config.yaml
experts_per_token: 2
routed_scale: 1.5
balance_bias: true
norm_eps: 1e-06
init: "normal"
lr_head: 0.00217
grad_clip: 2.0
batch_tokens: 65536
seq_len: 512
steps: 7395
dataset: "wikipedia_en"
Below are experts of layer 3 (counted from 0) of a mixture-of-experts language model. Rows are named router (the router's row for the expert), gate (a neuron's input weights, with its number), up (a neuron's input weights, with its number) and show model dimensions 256-319. Each number is 500 + 25 x the weight over its row's rms, rounded and kept within 0 to 999. Numbers have three digits each.
After each expert's rows: a language model's description of what the expert responds to; "mostly gets" lists some tokens that are sent to it at least half of the time. This comes from a sample of Wikipedia text that the model never trained on.

# expert 18
router:517449486521482473478545513463525482520512504488516502490551545494516514453547521539503448513474479511480459477510470518558487489488489486560501521514537549501495478473478492480517532490468475
gate0:463476522487494518521498523530497480486525550473503551457521528496460509489520457463514471484506494485501463519512497523518494459533499524563469520475507552493482513506519448477512484474477495
up0:467485482491501519537486512521494485506483526508535533499494507452485481506492507490473526517502495496481514493497534520499512452554538523505469506516506529503486466490512492508515507492502499
gate1:448473512503479536529514493499488496507493519500497508512481460499492532477485516500499547523469500538480470507492465504507514528460513512515515558500543535520511525558458502547579485494469546
up1:485505455540482518524500467502487569518507508541533524485532507508467516514515474489529458507511542558519492474485469513515518522497509492524534498461532473508482497519527506514465495477520547
gate2:537511514517497464525509438489499535533507499516487451539483451484490497486469475473502509461485489478490483509518487493492465541539458541521516499486550479510487530479513515483492505537457527
up2:490534513532497517499469498502486492479496506498508525548561522493505515522511548498483554464505495481493477501513500453484520499486463483472490465511485480475483485522463498459482515496509498
Capitalized name openings. Opening capitalized piece of a name or title after a space, pipe, comma or "the", such as Ka-woru, Con-sequence, De-aler, Pra-vesh.
mostly gets: " Ar", " Te", " Vi", " En", " Che", " Ta"

# expert 20
router:509507506509507464428490501467501493495482523493493515501520548477516530485555509551504527512494479541490468485472448494542494484504496495537470486462521531525520454477499499488528466502491490
gate0:467518529541501489501460471503498505493480459526532526525484508483522482503503491486531476478511455538481488567488502468487511497472477500535520549550547538511479498518487490500485482498524474
up0:519503454509458486519507502484524473495479531519490462484523514535508532498463498513475490504488491478500544487497559497499504509514537464492508527485470444511531539509482504465530489545469514
gate1:463475559449535528568528535550523495426553493510507509491497474461490511497495497473538502487553472493521527508524459491530511486511459498541493543490529448501540481481502502496486511508493564
up1:489528492541493517479515502483517489476475521481540498514511512525464494464526509489465498494506505452482541541506527446502492494478519513505497470462459533491489505441506526530507499494494498
gate2:494543454538509532523531541492508511489477474425491481496524511505533482489457482489544526477493490479554506451504504488489416499480504499513482518537563519494489538548499518520527477522487477
up2:524485495479513549529480495473519502514542501503504452508464472512467510478499523502494473486519505503490444486501536546474521531501473477480469510480526508521478558486575528505506516519497439
Month names and endings. Month names in dates (July, October) and closing word pieces completing a word, such as -or in emperor, -th in Mouth.
mostly gets: " July", " October", " November", "th", " August", " December"

# expert 24
router:497511481511487482445517532446507511528525530549458461495525520531492465495506448532496496492458453530520477439513459486510527533503508507553492528492550528478469498498487475474514529568479558
gate4:529476444480517518505508481518510516486484512510511512480500539528513464513522503465511477525514498482483530512496452555527527549524513521480518520496515499536507526449485476511510462516485544
up4:521455498489519511524485458541445519500490505504472471517525551489460500524461516423477465518526534518447518538501475506476508482497485480544488494531508498515512509507524517521470510499528531
gate5:532509482462520479500491496529508523486480485498512464487516529441487438482456516488514510494490530497491462515514488491523526516509510528499520529506512558497465503464532441497509497498492524
up5:455555494493493498501522520477463514477475526532467507503484471531484478524519501465532472492472521524513491493489561471494478507484493497542516482473497481486458510497502501510506525501452521
gate6:463492516506528496498538559443493530513491495528496493504500545504533504504516535514482505475544529497513515503524508497510540477467477474521462515481461507481470506536467510510494531492483491
up6:509488454504457480496471451507513469492544487482474483493508512517474470491525452495496527419459482480544462509501526543495495487489532491510575455524493506453463542455494449485553484534498509
Function words, adverb -ly. Common function words in running prose, such as to, was, is, that, with, which, been, and -ly endings like historical-ly.
mostly gets: " was", " is", " that", " with", " were", " which"

# expert 15
router:497497499516490484436501477485491518530483512481495522504576529467476493459539509505539480518469472508481479467491507512528476469500500455528519522465505519491452484477478499494512486534483509
gate0:497526490494511543548503497468492468520505498514480508471503490488506470518455488534464508554475555513505500462511515488530491477523518470489500538515505462561520492470502508468496487477499504
up0:515483504477513502480460507469490494537430487514511480521443502510500499519537498491533478505476511465515470547530497478476487489493514525530476485498508496548473477502524477514478504517484526
gate1:480511502468476528528518536533554534499482487504476489546459456481481521496487538512478493556469537502501527493515482468482475485461490500480509500470503457529461519552506512524483476448519518
up1:555508504536446517523468474552543480471496545490509512453521524515491494466494506535502490510498483534505497475489535467498507455499486530500481496434507458507485477488558515513503497550489514
gate2:483443484497487517483550479494505458514500497490499483471518520488504543505530533496505515492509546475514505484548547511478526476454504496532477521493445480526482517504490546475482494537482474
up2:526522511488464482522464510515484517503498538516481495530510505518472494500485515487473481504509503480500480543471477487487525515522539525494514542480469524513560472538523551517478528512510514
Capital letter initials. Single capital letters starting names or acronyms and model codes, such as C in PAVN/VC, E in EDGE, Company F.
mostly gets: " R", " M", " J", "B", " C", " W"

# expert 17
router:530497495527482523501484520523516496527507483490514528495501542526515559481535490519498483542480503534500504474519491486515493492506518466552463500513514528494485495495468490509476523541516501
gate0:516522483454491489523487490517456524472507520502533512506463523517519481504495520485498510537476529516496518509564501501510504488515533507495527545531490517471507484465489518480496496483496522
up0:496465500515558502500502545504541480520499483464452469477552477494489505504527519507495473466499499492490535493535498516483498504494477469493499469464561550516498527506486521466503481455517509
gate1:487453476480472498495491493481466485482493479509515503504491536479475545480522494553493473526443437490555486495515502493522506475501493528529514501557483431497550540490525534478471507493526518
up1:429483486494491478521475505458507514506484499511545489545506502498519502517521480526517533578533490554495501504524506503480460500537493521479529481515508539516512523510549480463480531511514511
gate2:520483517486495498491473482473466506464524461525467497504479502461497473473471516466502527505477499466501457485483477511498472479481498488530551518476492552521512505482466476468516533475494498
up2:502499515471458487494506461523506505457514571549506515532479527522482490500491513519537519517494508529526474518501516539520464469463496483502510493483475529505528514484520477497484464438493474
Of and by. The preposition of after nouns, and by after described or written, plus nationality adjectives like British, English, American.
mostly gets: " of", " by", " other", " about", " de", " British"

# expert 1
router:529506493472556506474516539519458464514486509521472516503515503494470494525540533506516471515460458475507490480513495499525533483517499482499472508500507508537508472495497469514480524489479530
gate4:485486477514489521531491490521509509477554478532496514559517450534482537496552461457489531553503536539500486514490484491502516522501489534472500518520497482526469453525501496478490500514497501
up4:539494489473510444512487488537494481507490552509491510532516493460479520483519483482491483505525523511498529462495553474523482534458483519558504515499481480489509505549509527533465482528500512
gate5:512469518489516513490504523475451488463430527464491494495505511535464492507501471507498504578523519470533521508450491491521509501533498505536469461517482484499517546518491497509515527510536473
up5:491473533500481530522532483472487520501525513555526514489490490473522509497471452483545493501502456512456501484544504481507493506534497498503548527469500530479490525491509489478478494512545486
gate6:493499546500518483469520528495525431454503510515491478483519481488522493487511501491502497512486466481456504481515523532509504494499508522489499519489497461506483508508483488498512503482493517
up6:451489500497504525458480469455505529518481479467487520499513473457502544486529492499501492520538468487518511479488534501499520483507478530456438514498446529494481454496513494473466520479495504
Year and date digits. Digits inside years and dates, especially the early digits of years like 19'8'8 or 20'1'3, plus stray there and up.
mostly gets: " there", " There", "up", "There", " century", " months"

# expert 7
router:564516491525495467458503530479513496503438512497494488510473480497486454514487495509514520490467465518515496429533519482501537554515493492535474508475532488528493449523461468494470471488486541
gate0:515491528500537513492501519499496536510485536485532548518505479514499531484505513494495508505532489516475513549505515503505510536482451458516519474508521469536503495498526506481455482488486513
up0:494489506495476492510477490500471463517516502488461482494482518498510498506483534545507529482498501483502558474532495499499459466510438523472480510466486493503514509495496540456548511499489512
gate1:551473485508496548497517486472515515467486483507429526484494481501525473542471507513489515542516502508497524464470507528549484462532533519524557493469471557507519475525479469520485495526490514
up1:541476483494516563557439518447515513464486515470510514506513518499466485479455528468497511490484495487463547528492530521529477479483488506501471543510472481494561485582509527504449469472546486
gate2:496480510491496517489477478481495446486531481445504506529508507462516512526498490518471522465476496503509492489518532505530524473539474483507515529474530472513500546480493429503470475509535478
up2:526471485483470523477469463484518533513519482516471514554503485524521480461523464540486507497566525518475481547460502506542518518463460522474507505489541503518524474483474463492477511508450480
Articles and determiners. Determiners and short function words like the, a, an, his, their, and in, usually right after a preposition, as in genus, for a.
mostly gets: " in", " the", " a", " The", "The", " an"

# expert 29
router:522469486524511454462505481496541488538433484534463482481499535494520480483510472487519489516460480512478491491473474490518473505517496493512528507468528508474487504450492523488523524525503545
gate0:507488489517496513480487497542497507507464487501477475483527473511487495518474508475522501479519543482477505501508502532510484534469521483521520486516490480455467481475448462506523511523487471
up0:494485526472503472488527512511485527468520510531486478494470526540476500503503508456495493456484540519496513468496472484492534519489525502491500513463481508528527466528544475501511503520476507
gate1:503463523507524492453519506481542537503527507501497485498451473510506468488537538530460544473456491479508528514520516495480449510564507511502505461506552533540487460506496463511511453496443539
up1:530476502464489517456472501487470451486501491501479546499489487428501520522501516476537471509529565514514501493519485570497479510523489514535506496521469456511471477518448487482513502498517469
gate2:534546497506455510469503481475490500512540547491479480523535493555500548535478497512505473492480518456460459531500484493500472503512482479501496488495483535469480538513474555488488530527498546
up2:507509468524475494502484482464455481492422517491508544492520525516517514521478521497507469512517489462479468516468554485486493526508508548481519475504476533559496543534509497500458518481520515
Punctuation separators. Hyphens in compounds and list bullets at line start, pipes in tables, and colons after labels in infoboxes and taxonomy lists.
mostly gets: "|", "-", "=", ":", ");", "):"

# expert 31
router:510494521531475539468539499511494496544468512512487506493499524496501490502510517508515470500515506482462470489493496487514533499520524482520480485438545538512507502485491492500531513515470500
gate4:457489544555523506473478500510494514500489530508498472524533533534532483480544487459570508453488498500488474505531465472510488516497478465479474537512513490515506530471503546469540504501485511
up4:516515526496539460532528538479483482508536508496510482467472517508497487483464511518529497513510512492506550479484499543522531472525498484496495533505496486519519514504491497521501449467517504
gate5:539538477540486493504519472513486500534517506499548461514498507496478509496507530525547497512496505508487477526509479553501479540511574491498473470458462503518492485489528466534481518495472536
up5:500534505497512505504447495473471515476528513474484516526483473508530507504489485507506478519505496526468491487501489481555509468465487485471531533563476484524496497493477506487536480510484544
gate6:467459523480484500499501517490521512538502501477515511491501505480504470491498541490498507526516499564498504481475538504494490474521507557496526491508532516506558496488488453538523504516463483
up6:488467531524497462491501484517485483556507516474510434473495460494489515493518474469493468499511514539474523495487507500526482458473505528498549480484564526490525480512496525519512525515485513
Past participles and verbs. Past-tense and participle endings and verbs such as -ed, used, released, played, made, found, typically after was or to.
mostly gets: "ed", " used", " released", " played", " made", " found"

# expert 9
router:501468523481524506471510518461490525498455475541522489452561502522504500502532507509528481506496473495506508498525469469557499507546470468528486476516501560496522549482490499492503477498506495
gate0:523491457483499462443462499504527485492484466523506512498501510502532515490495467464516487506522505517519538473560492497513473488503483475514535522496483533588532510514498493514488482510535488
up0:526505492490508463477435483467535478481451494564479504492499569527457520516510499478555476478510487449518486514489499488479476501496473476504507499483461536506518510525541451456492447480524525
gate1:458470470485524505473514521494495490548500497525490453480501489466503510514479546511526504523522481518523488481500467473469493455446487534514531494493471485513518518493513499490498500506498452
up1:496510485455491488482496465451525568476475485542509549498490507520509529523486504511502527490533457525512533527479531539463536520500500488514466544528491537525508487469495495501509490504479525
gate2:498516528505505515486469481486470523513509468522525501468504502531537489469489531494480525444503446482496501493499482466484547505530480471528491503510464557524534537484474502445481471521518525
up2:446497525517496478456543499554467490549474470486456516464475464525514474478515540490501497499457479507548481510528502487489476503563535488505513507534478528508571509458503488490526515528511479
Mid-name fragments. Pieces inside capitalized names after their first letter, such as D-ray-ton, Piero D-ro-go, J-en-kins, plus dashes, percent signs, slashes, million and billion.
mostly gets: " billion", " Yes", "east", "What", " million", "itz"

# expert 13
router:552525526498509504467504528528529520560480522491465528455512525490549524465523486531526499523492462499446486479447506493536517531533491484554490519472515504519481507493519494537496476508484501
gate0:519523519500504504492482527478451485523546483502515453552500474521569477521527470510548516509521519519503492456496509506483479527488499494529498526576489519536477490481537565530506470521507509
up0:518532527502522475489493484493536473560501507477509431492526494528514480547549503492479513498525514500469516511484496499526493477532481489481486536486449517535497502462491520571513511473509515
gate1:513534505473521482470499548490521488504492575491513523470508481479541477533463502537540523510475465518513516512494473500510497505551517511505496508518560490495502487516545500556486534506468475
up1:503490530490482502522541517452473507538514519529497479526499496493471509487447493516476523485473494473507488518463524540509482488511487487538532508508510517516509493466512507452482516509432502
gate2:455484469506492542469476510525467510513529514500473520513517468536548474483511497518542476477500498494511468470492526496526487464466523496498529518467505469505476532538553466507543502485495524
up2:472539491487509499514532505542490553488470509508474494492507521465478530481548496549473489497511463472538525512482515479510518487500491545509444493504522494488538481457500531510490441501511479
Foreign name syllables. Middle and final syllables of non-English names and words, such as Tain-an, Li-ya, Lipu-nan, La-ta-ji, often in Asian or Italian names.
mostly gets: " Carolina", " Animali", "tsu", " Lanka", "to", "via"

# expert 27
router:497515514475481523473497507480511484510503513494508484527500486516456512537526510491493506497494457508493490470492513487515536454484483441564471530493538505496484482499466442497549494523482521
gate0:497456516494486511514466544525482536510550510502534537510500501482501548509494523550485547504546492530486485488511529459556512503537495473492505513481512431491555490503470473512502532515488454
up0:517503510497489468457442538490504523473495491491532498467506510485529498507503480469507550513519434505492470473487497473513494480518508494486473500486542525485490500541492487503540559471484471
gate1:510432494497504559527431476545474522487555510527497496523486503467547508500492472512560483530509535496472503497468481484516514562529504510536490508496468503516495483477528484486469472508478529
up1:548471458504486527541455508560494492462516508495549495524523496464580574522530503514511492497489506530474495466498481502502512480484498519516480493505439518510495515495486497492483496527508505
gate2:487471510499517552483477501515466520547525504516485482589473528493560495506524480515526520499467519527496469468474505489463520485502519490484499495472450533465478472527557481497482502496514441
up2:485475479501513545492495497488426529519505500525500479571456533468516495491506511492537525525462513520487460492473506488460535497464486484512498498462476546474489464527540491492474498495506468
Table cell separators. Pipes between cells in results, election and sports tables, semicolons in score lists, and table divider rows like |---|---|.
mostly gets: " |", ";", "|---|---|", " –", "):", "|---|---|---|"

# expert 2
router:519511502509506440448528511473522516545487503518491483464505516471487501508536516515513493521507470485489522457495523492520480492474476454562494487475508518475490429507486485516500484457453528
gate4:477536475497485532500498488489488534494490516482499523496465526501510481492473475515451536479490487482526494481476506460482488460486478454507509509517520530529482524494458494522504462542454465
up4:520533552500514483533496525516545420495447475527488440493557508474524452503492495484498502528500507524456505418485443502489516510497515497500479490489476477525529539489541494493502533498484512
gate5:523547500518497473455493524520528503525478557493474475510519494500514476512489509534548479498529509493433530518512506522518500507529549481486468485523494527498491542479482532508531507498480500
up5:512506487460464511517508495490480523500514531521485455527498496517490507484474463495519471518492496488505447489493510524500505444493525458500510483470539488487526500481491525483468518482498457
gate6:580512540469510517534471502499508492512460507491499523472490518496504517470462506491482515548497495470468499501519464470510511515488506544476510534467514466477500519522517533490492497517506492
up6:531540515506481509516495449508479502457492488496510528463512507489500493513519511519508447491491504469471474514517510487499499534452522540488470505490506510474454483491511510514519439542479494
Conjunctions and prepositions. Connecting words mid-sentence in prose, chiefly and, also on, from, for, as, or, in, after, until, plus sentence-initial In.
mostly gets: " and", " on", " from", " for", "In", " over"

# expert 28
router:504502487534468512484539503510522500483466490534468497507490507528518493518553524533525506494481482537466468506483481484498499508510486438497484508465544490492467488499485475504535538521514476
gate4:514461465512524510516488518479458475502514469488515469474483488533497499471507504466514518497487474450500546528490526515556511480485485476504503509504539554548499485507500502492484513510506507
up4:524484457464509486536503547479533505482502486493497523494480455460501479495492524492500470509505511482499500472458520532518504473496502483486505514529531524493482512433471521523496483523480507
gate5:487504466485534498500443483494453509472512498516472541517537511486491496522494471510502487523524492485514502526496492461521512498500505528502474496528505533551528493483534487523478482494491499
up5:501463519509484488541513540524523494483493520457519507487476474499505491503476512493490493491461466465543480516487539505497481515530495494525556547541479472535521478521509538500486472502516465
gate6:493493523508507527486515502513506475540479489470497469486461476472526480490514530553529513497492450505466486485540490509472557463466551538555539500484496468536502510510547488433504466499514484
up6:525475549516491474497484536526539471494467495512497443485474456519545500522479490466518483549521538507520518459529503550497542498489496561489523510491463505487470506510489487502511485521489545
Institutional head nouns. Head nouns ending names or phrases, such as States, film, season, University, School, Empire, War, often after United or Russian.
mostly gets: " States", " film", " district", " season", " school", " games"

# expert 19
router:537481474499469541505495512516503524526496495513508479527531492535488484502545494484524492550436443472469498458507501497542513485491467440525498515472539492526505491464482496497497485510476566
gate0:492513494504453510506484532489513471527517441499503504514513548477468472481508483515486527517512474505508462504498486534466507492516485523489486561504490500466456496508476506525487475485481459
up0:525560537493493497492529506487526476486554517500496454484504499563486519488505486482478504482454480522530509547513498477535519539489481490512476517490522499485478485500529513490500488486519430
gate1:507532502512496539482463463522521506526545524457523517495481519543453496491489508439532483551504472507491521505479495498492504487475448432505555505506509490508457484489449500540506520502496536
up1:518516526490497505474488499513497486470511450502484500528534476497491481508496476556509540508504500498420491484498503500517520500488480482490524501497529502500511507501502474518500506475465509
gate2:519524488499531514500508513508447510522473486512509520482517518548520490482500533470485527503506495519516534488471500529511513519495537522526496516458524465496477517521510537442491488530529497
up2:491501484519500486549470496468545494522533488527473483511458519458471468506483516532491491543501476488489480472503507520490510484533516478521521493522475534495488453488446532528526518536520472
Leading digits. First digit of a number, often in table cells, scores or model names, like PlayStation 4, 52.73, and 12'; also spelled numbers.
mostly gets: "2", "1", "3"

# expert 3
router:525524467501474467465541528484490533521481521550519531489526477526504482493529491488475485494478485525460487469489454493527510491511453488506522493507534498527481509495466472490530502528507497
gate0:515512531493495519506517508546486491516495464511485503504491491476467497487466477559494497528533499498510479530492476510492543500478495524497504500459517492493510525462496494419534494519511566
up0:502466550519492477495482542509523505491498454488500465514497492478460533455486552531495529492507507519498472516550493515511517535478520483538448557501526483455500523478497483551486464488482486
gate1:497475488493493528587476475485488489529472512540514539473555494476521530478528514532542459489487513500478502485480446475505538502517503482508485543511474516462528453507503468520508473501508459
up1:529487541515478515492475513507472509537486512471457532511514467480552494484485484547536495492462482520477487492506470532504531466471519514480476506478470500465540465526497496526494524502494479
gate2:494506512520484494492492485454463506509498456519505482519485496526528534492500498505501488491544537499543528505488431508486493535520505468515486484490495498557535537518481496474471463506506464
up2:529474506510499441551537445540536498492503501467475520525496471471519481498494494540508458481528519521500453499479501469504506492524492487538483513522524498521454516479477475519485510493531582
Final name letters. Last letters or pieces closing proper names and foreign words, such as Pierpon-t, Guja-rat, Romania-n, plus degree and second symbols in coordinates.
mostly gets: "″", "°", "н", " metres", "nt", "t"

# expert 6
router:513459481503514508449500498495493471537483521541473483484509505504468497498530496522524443515501483511482467474517496497535479527525494478513503485488528501522474502480517494500507499504483512
gate0:511531506498475457518447523488509467489489505499495511544500490517450520499467521513473502485482504511495495496475529510479535478512491481492511506495493513495529487522497470461530522478476504
up0:474500506459516452499465533513529523492493487567459479531508484497495498503484570532463435510501506520443507538529492494501492500528493532483485527468510508495486499498525473504530488470471506
gate1:520499509500499454502537494448511498493470491528538524484471498524500502503486548517520480531460510527517477467466490545466464501517461484519480485496517498496449481541512466479518508453485502
up1:494486512520537531531475486522497520502542520450479495504523480480515495512482467514518530493517535488459482554488524491543509499499470485519527529534521468512513482503492503539460457511518521
gate2:476460469499504466484522543507501510529473471515500497503479452523508498467492484532478496501492524490504504457513487479474503520504492485483552470498534505537473488479529482489449460484492469
up2:477482490513530506470523516520481450503463499499496492477501463502507501479497448566475455525512514490516527475527453451496515501506489485497520459494513502487513517476518505521477466500542461
Table pipes, relation words. Pipes in numeric and election tables, plus relational words like between, both, either, and nouns after "the" such as mayor, people, arms.
mostly gets: " between", " both", " Genus", " |", " Both", " Born"

# expert 30
router:512506490545494522478545500500527482526484536526437484474480522510465508470541496516519508522451491521488473486456469469483535512523492505507476530475523477510449461524459472507510480558494513
gate0:451527486504484518500501491527562470484485499511453510484504498509470471512507482518524454525505497462494505489518510488502496488482473520487506569501476491476475495492502487521535484466521535
up0:495522571499456506488519530481468509430494520501516520509519555495532500532500511505481473538501532485498513499508516506552503494509466481437498512484458477522450486496520489554499537521491489
gate1:538503512505560510484509482490516463483455500540497469502451468529479549471539507472495469463522534510487487503518489461512522522485504458531499517456494476464449532486555512504465526500532533
up1:478458522495505540495478474475504550499544479513478470542477502521470487511510518545481511494504517492480472483506459503468509473513476510489494474515503498501501503509480534478497484533488520
gate2:517487501498487471481488505484548499485487507509525479491489483491476496494499521508472496496518484544475513515517538519456503522509520501526524547530497486460485507467496489503511504515446534
up2:505486516456529557463482538514493525535549485460503523504504538494502506483438534497519517521496520486500517512538497514520504478508499518503460467535476527516533475476467545511471506497501512
Word-final suffixes. Suffixes completing a word, such as -ing, -al, -ation, -ical, -ious, -er, as in bank-ing, diplo-mat, plural-ity.
mostly gets: "ical", "ial", "ional", "ious", "ator", "ation"

# expert 0
router:514536489510508484482501504497529478521494510478508472493556520501487516517590469518541446465491472491492469476501509480513509501508474498498495451480545511538490503476505486517501492552475486
gate0:498525488521487480489477520510485480545541455495514532513525520518499478457522459512509504505483492468535480512475529518495473551487504480511564510530507497455486477531500523487488491506518488
up0:569493503511522534533560512471525510469438455556537484489431466548538507497548521471456512479496517522501507501513500512537522458516500520495471492470518516497498526435510510484512526432472531
gate1:522482502499500483462519479480516478526497508474522506534489509545512475513539521509478482497512516505508524448508506486517508505518509513479507493487519489510462545445523478475469494450492493
up1:469507554465528486514475494521530485483478465515476520489487540474486494502490497485461506476472529495499491528541486499492507522480506477523462442500460564508491443518490502515527483490483493
gate2:466494474454462486511504520486517513471535501512521502525463500513512472501538483497514501517537493463493524498504504492497489480545551472511524504478478495484536502505515500470491520522449501
up2:525466488486499508499540508518570490514512487539497548506502493479455518510480533547502530457522501515486537482493505521487496472526499521471503485474489483504463462483556482444523516495477501
Infobox field labels. Labels and headings in infoboxes, taxoboxes and lists, such as Born, Coordinates, Order, Release date, Personnel, plus byte-order marks and ′ minutes in coordinates.
mostly gets: "born", " Total", " Preced", " MF", " Coordinates", " Succeed"

# expert 11
router:484491511506477497498512512467478511489442505519464500489530501491510479515506492505544478498476502546511470503526489493534499468516449474539509496516538489484445499501458484496529498483492521
gate0:529546550519454520508532521496537488501469516520469510503467526510469493470499527479513517516481494487512481508538550514513465501529507525484492500514504534462477535488512508525499515467503529
up0:529515460505528515481504480532484541491533527518486498479470479500474499471483499482445510509511487520492491529478495494471514474499523507498524518514473508495499503519524485493490470555500485
gate1:506437518531537536468427473514511514480482480509483496505474497483515486472516440493496522474496558466533464519474489480546477494492509489471440499521535465538470487472512501517524485525508507
up1:497520525466511491530523465447506530526516495505547472536505453499459493485527546539477479485476497530508469505492503492487483496471514478488533502499498495483517539490476518483493503492479502
gate2:482514508528504476519506472535466468520506478516526492485527520505508481549498500517540507494466499500502520496495506500517498491502502498506504494547489490481496493518444532504535511480512481
up2:530495508511529509468551475501493511550482495462465510456489515524460542473448449502483542507525531502507496519514450534475490510541516495524488498477504500468511499483581527499472488516496481
Name-ending word pieces. Final word pieces of foreign personal names, place names and Latin species names, such as -ina, -ski's i, -enko, -ington, Ninten-do.
mostly gets: " Angeles", "ington", "ū", "stein", " Kong", "sen"

# expert 25
router:520489530492486491482531493508476464479487510450482510530484525518490512540491501495522490479466470530452454430518470499509528438466521487523497504452548479502471487495491468517477542514474547
gate0:550526511468502481472490465482464499457561497482497509484504552524477524484466462520519526512490545545503435499485517498498491478506544513537501476508483508476485470504481507509516535474453497
up0:501472483484476466518517535509514531492415501489498510496489529518503517493505505493493466477507479486463522512513527509486520534539494471442520491495523538514529513483529528463490499532470487
gate1:500486517492483467501548504477510516513463478487541510485534491486495497478492485490484486496524461546483497497538457536507551490489468501530490532463481489514463504448481543468499496493528505
up1:516505497470494485465487463502522465515499458501510493495503519496512453516487490508506511486495487519478512540514471514533517525468488526489493521505498499522550501457460511467530467491535523
gate2:476479483489497486534560480489473485511519485459496542540449515536518474520479503529527519519500484535488487503521471489477532491467511443446486509482544467535524480514501495478511566481493547
up2:506523485457497520490499472490479501540472531487463474485454505504481498468496488488477521495533498486485497477485533492497541510525505452543516512507486492493473468518484503513512500490525465
Quotes, dashes, conjunctions. Opening quotation marks, em and en dashes in chart tables, commas, and clause openers like when, so, because; also final word-stem pieces.
mostly gets: " \"", " —", " so", " when", " When", " “"

# expert 16
router:530537500474479473474531526485502524508478511516483515467509477499491478521517473527494504529469486513472492436488515483526506477556462468550479506472529487501464467521496483492493493501512493
gate4:477494454519492475488514533457512486520467454567538524460480462519545552521502506529512490500516493531495475468477499464497475535512486497491470501494520500508466506541500490466514471477516480
up4:534487464510496493492517532442528461486505510505473526490481474487466527500495466530518550486524518467508501508505530518526499520505511526490515490500474495538478498507495523505529498535513505
gate5:551465481471489435492529548479515490450494500507511501501462482520512523545475491535556507541513502507515505482510502522516513482506504498497492585494449489526468502474506462515517505477464475
up5:535493471451519483470526509481509439483483515473537499508494514524486533512505509485496472513530508495537476478474494499496523471466510531509462526518489487475496516486538494507507509479484424
gate6:519476491509467551463520511491469482509492511472443465535500493482506502494477471516444489505517485542553534493507488504482525475476483491494518505505561530525491528528485495487508485494429520
up6:493509548476518491515487509477529508496487515469528465492491513517484467517540517463522488486484480486494475490510538458503477542509504510529505496539518484470484480517531528460490498555509483
Trailing digits in tables. Later digits of numbers in tables, statistics, decimals and ISBNs, such as 11.0, 9-7-8, 15-0-0 m, 18-3-6.
mostly gets: "6", "7", "5", "8", "4", "3"

# expert 26
router:519497512560465522460495510475455502537477499529477488541480474496478475484550492506523474519495485517490491501517491476500467517482471472510488518510521480507485492518434430492506547513476511
gate4:498479531478524488480492495512521450546504490520546489492520480510514548469493491507525520476494493523508521478527487504535512539534488523513501490491498487513501494517509511509512506498489468
up4:489513539486501504506502491488505532494456520516516536525493507502528504521475433524475498488472468524548509490474541454495524481494485498450489505517471513526516484501553550524447511554484475
gate5:495492523509492518479491486486491504519492508495457506486508466536458501514520513484518472513496485480483476515481536502488530518493465513530509523489470500549505491513507534464505486471459524
up5:508466501476483514506479475483523522514490497498469483496499478537501502478528505462506539546482510488501479523441538515504506493513524506500491476486518516540519501474521495497472475480494494
gate6:506498501517530444500470437540478520487509514497507495491493444541530432487572492494512515497499464482500510476512501527529518511506541470532491525508469478512527513497507506487507529495482423
up6:520523539474503516452433504532512463483523507539461510467508488522479523497525494543491494483520506482530516527494491485525536515538490489426479516486536499531501500526482485444493471536504462
Plural suffixes. Plural and noun-ending word pieces right after a word stem, mainly s, also -ies, -ions, -ities, -man, -ers.
mostly gets: "s", "ities", "ions", "ors", "ies", "man"

# expert 4
router:546520480527484498472515491467538493492473507529452505532519497512463471487527486514540468483485481486471491463495447476524495506498482448519481495479542486505488498521439474513531530523504542
gate0:495465498504499488506494485514522491494463486488484526464488534477536538484485500538443463553487529523500505451488479488491484479484498535473468494524518462492525574519509485457529533480517507
up0:495478525520493546527494506528461497504483483437505529492542492496517509480500514488484473518477462493512515528466497553490510513500509541514526473557482518494464450485497523487509479499501505
gate1:527529525557523486513461503520518454499483498500509503478533466537546466508503494495536467457565472486487513466506531471535536463466480467482501495478439522533548524462440493514497489498520519
up1:546487516524484517472534512480524476520418527493512482478494468479449497492473497440483525519485497483500531546526487499537513470474474490488537542482439529498559489517485525513499546503545565
gate2:551502521461539508520552501472449496480455497491523484538524466483444491515503531558478559504494519510509467496490509508528440472486439521486548509524532569468475463538487507507493501469496536
up2:505530523517486520525487494504509492474521506514474495523552497515492519493482504507514533479506520493489517564495500520508492521502450480518538509466508468513471533518477493481489492489462540
Opening parentheses. Opening parentheses after a name or term introducing a gloss or detail, such as (established, (Spix; also brackets and particles up and down.
mostly gets: " (", " up", "(", " [", " down", "["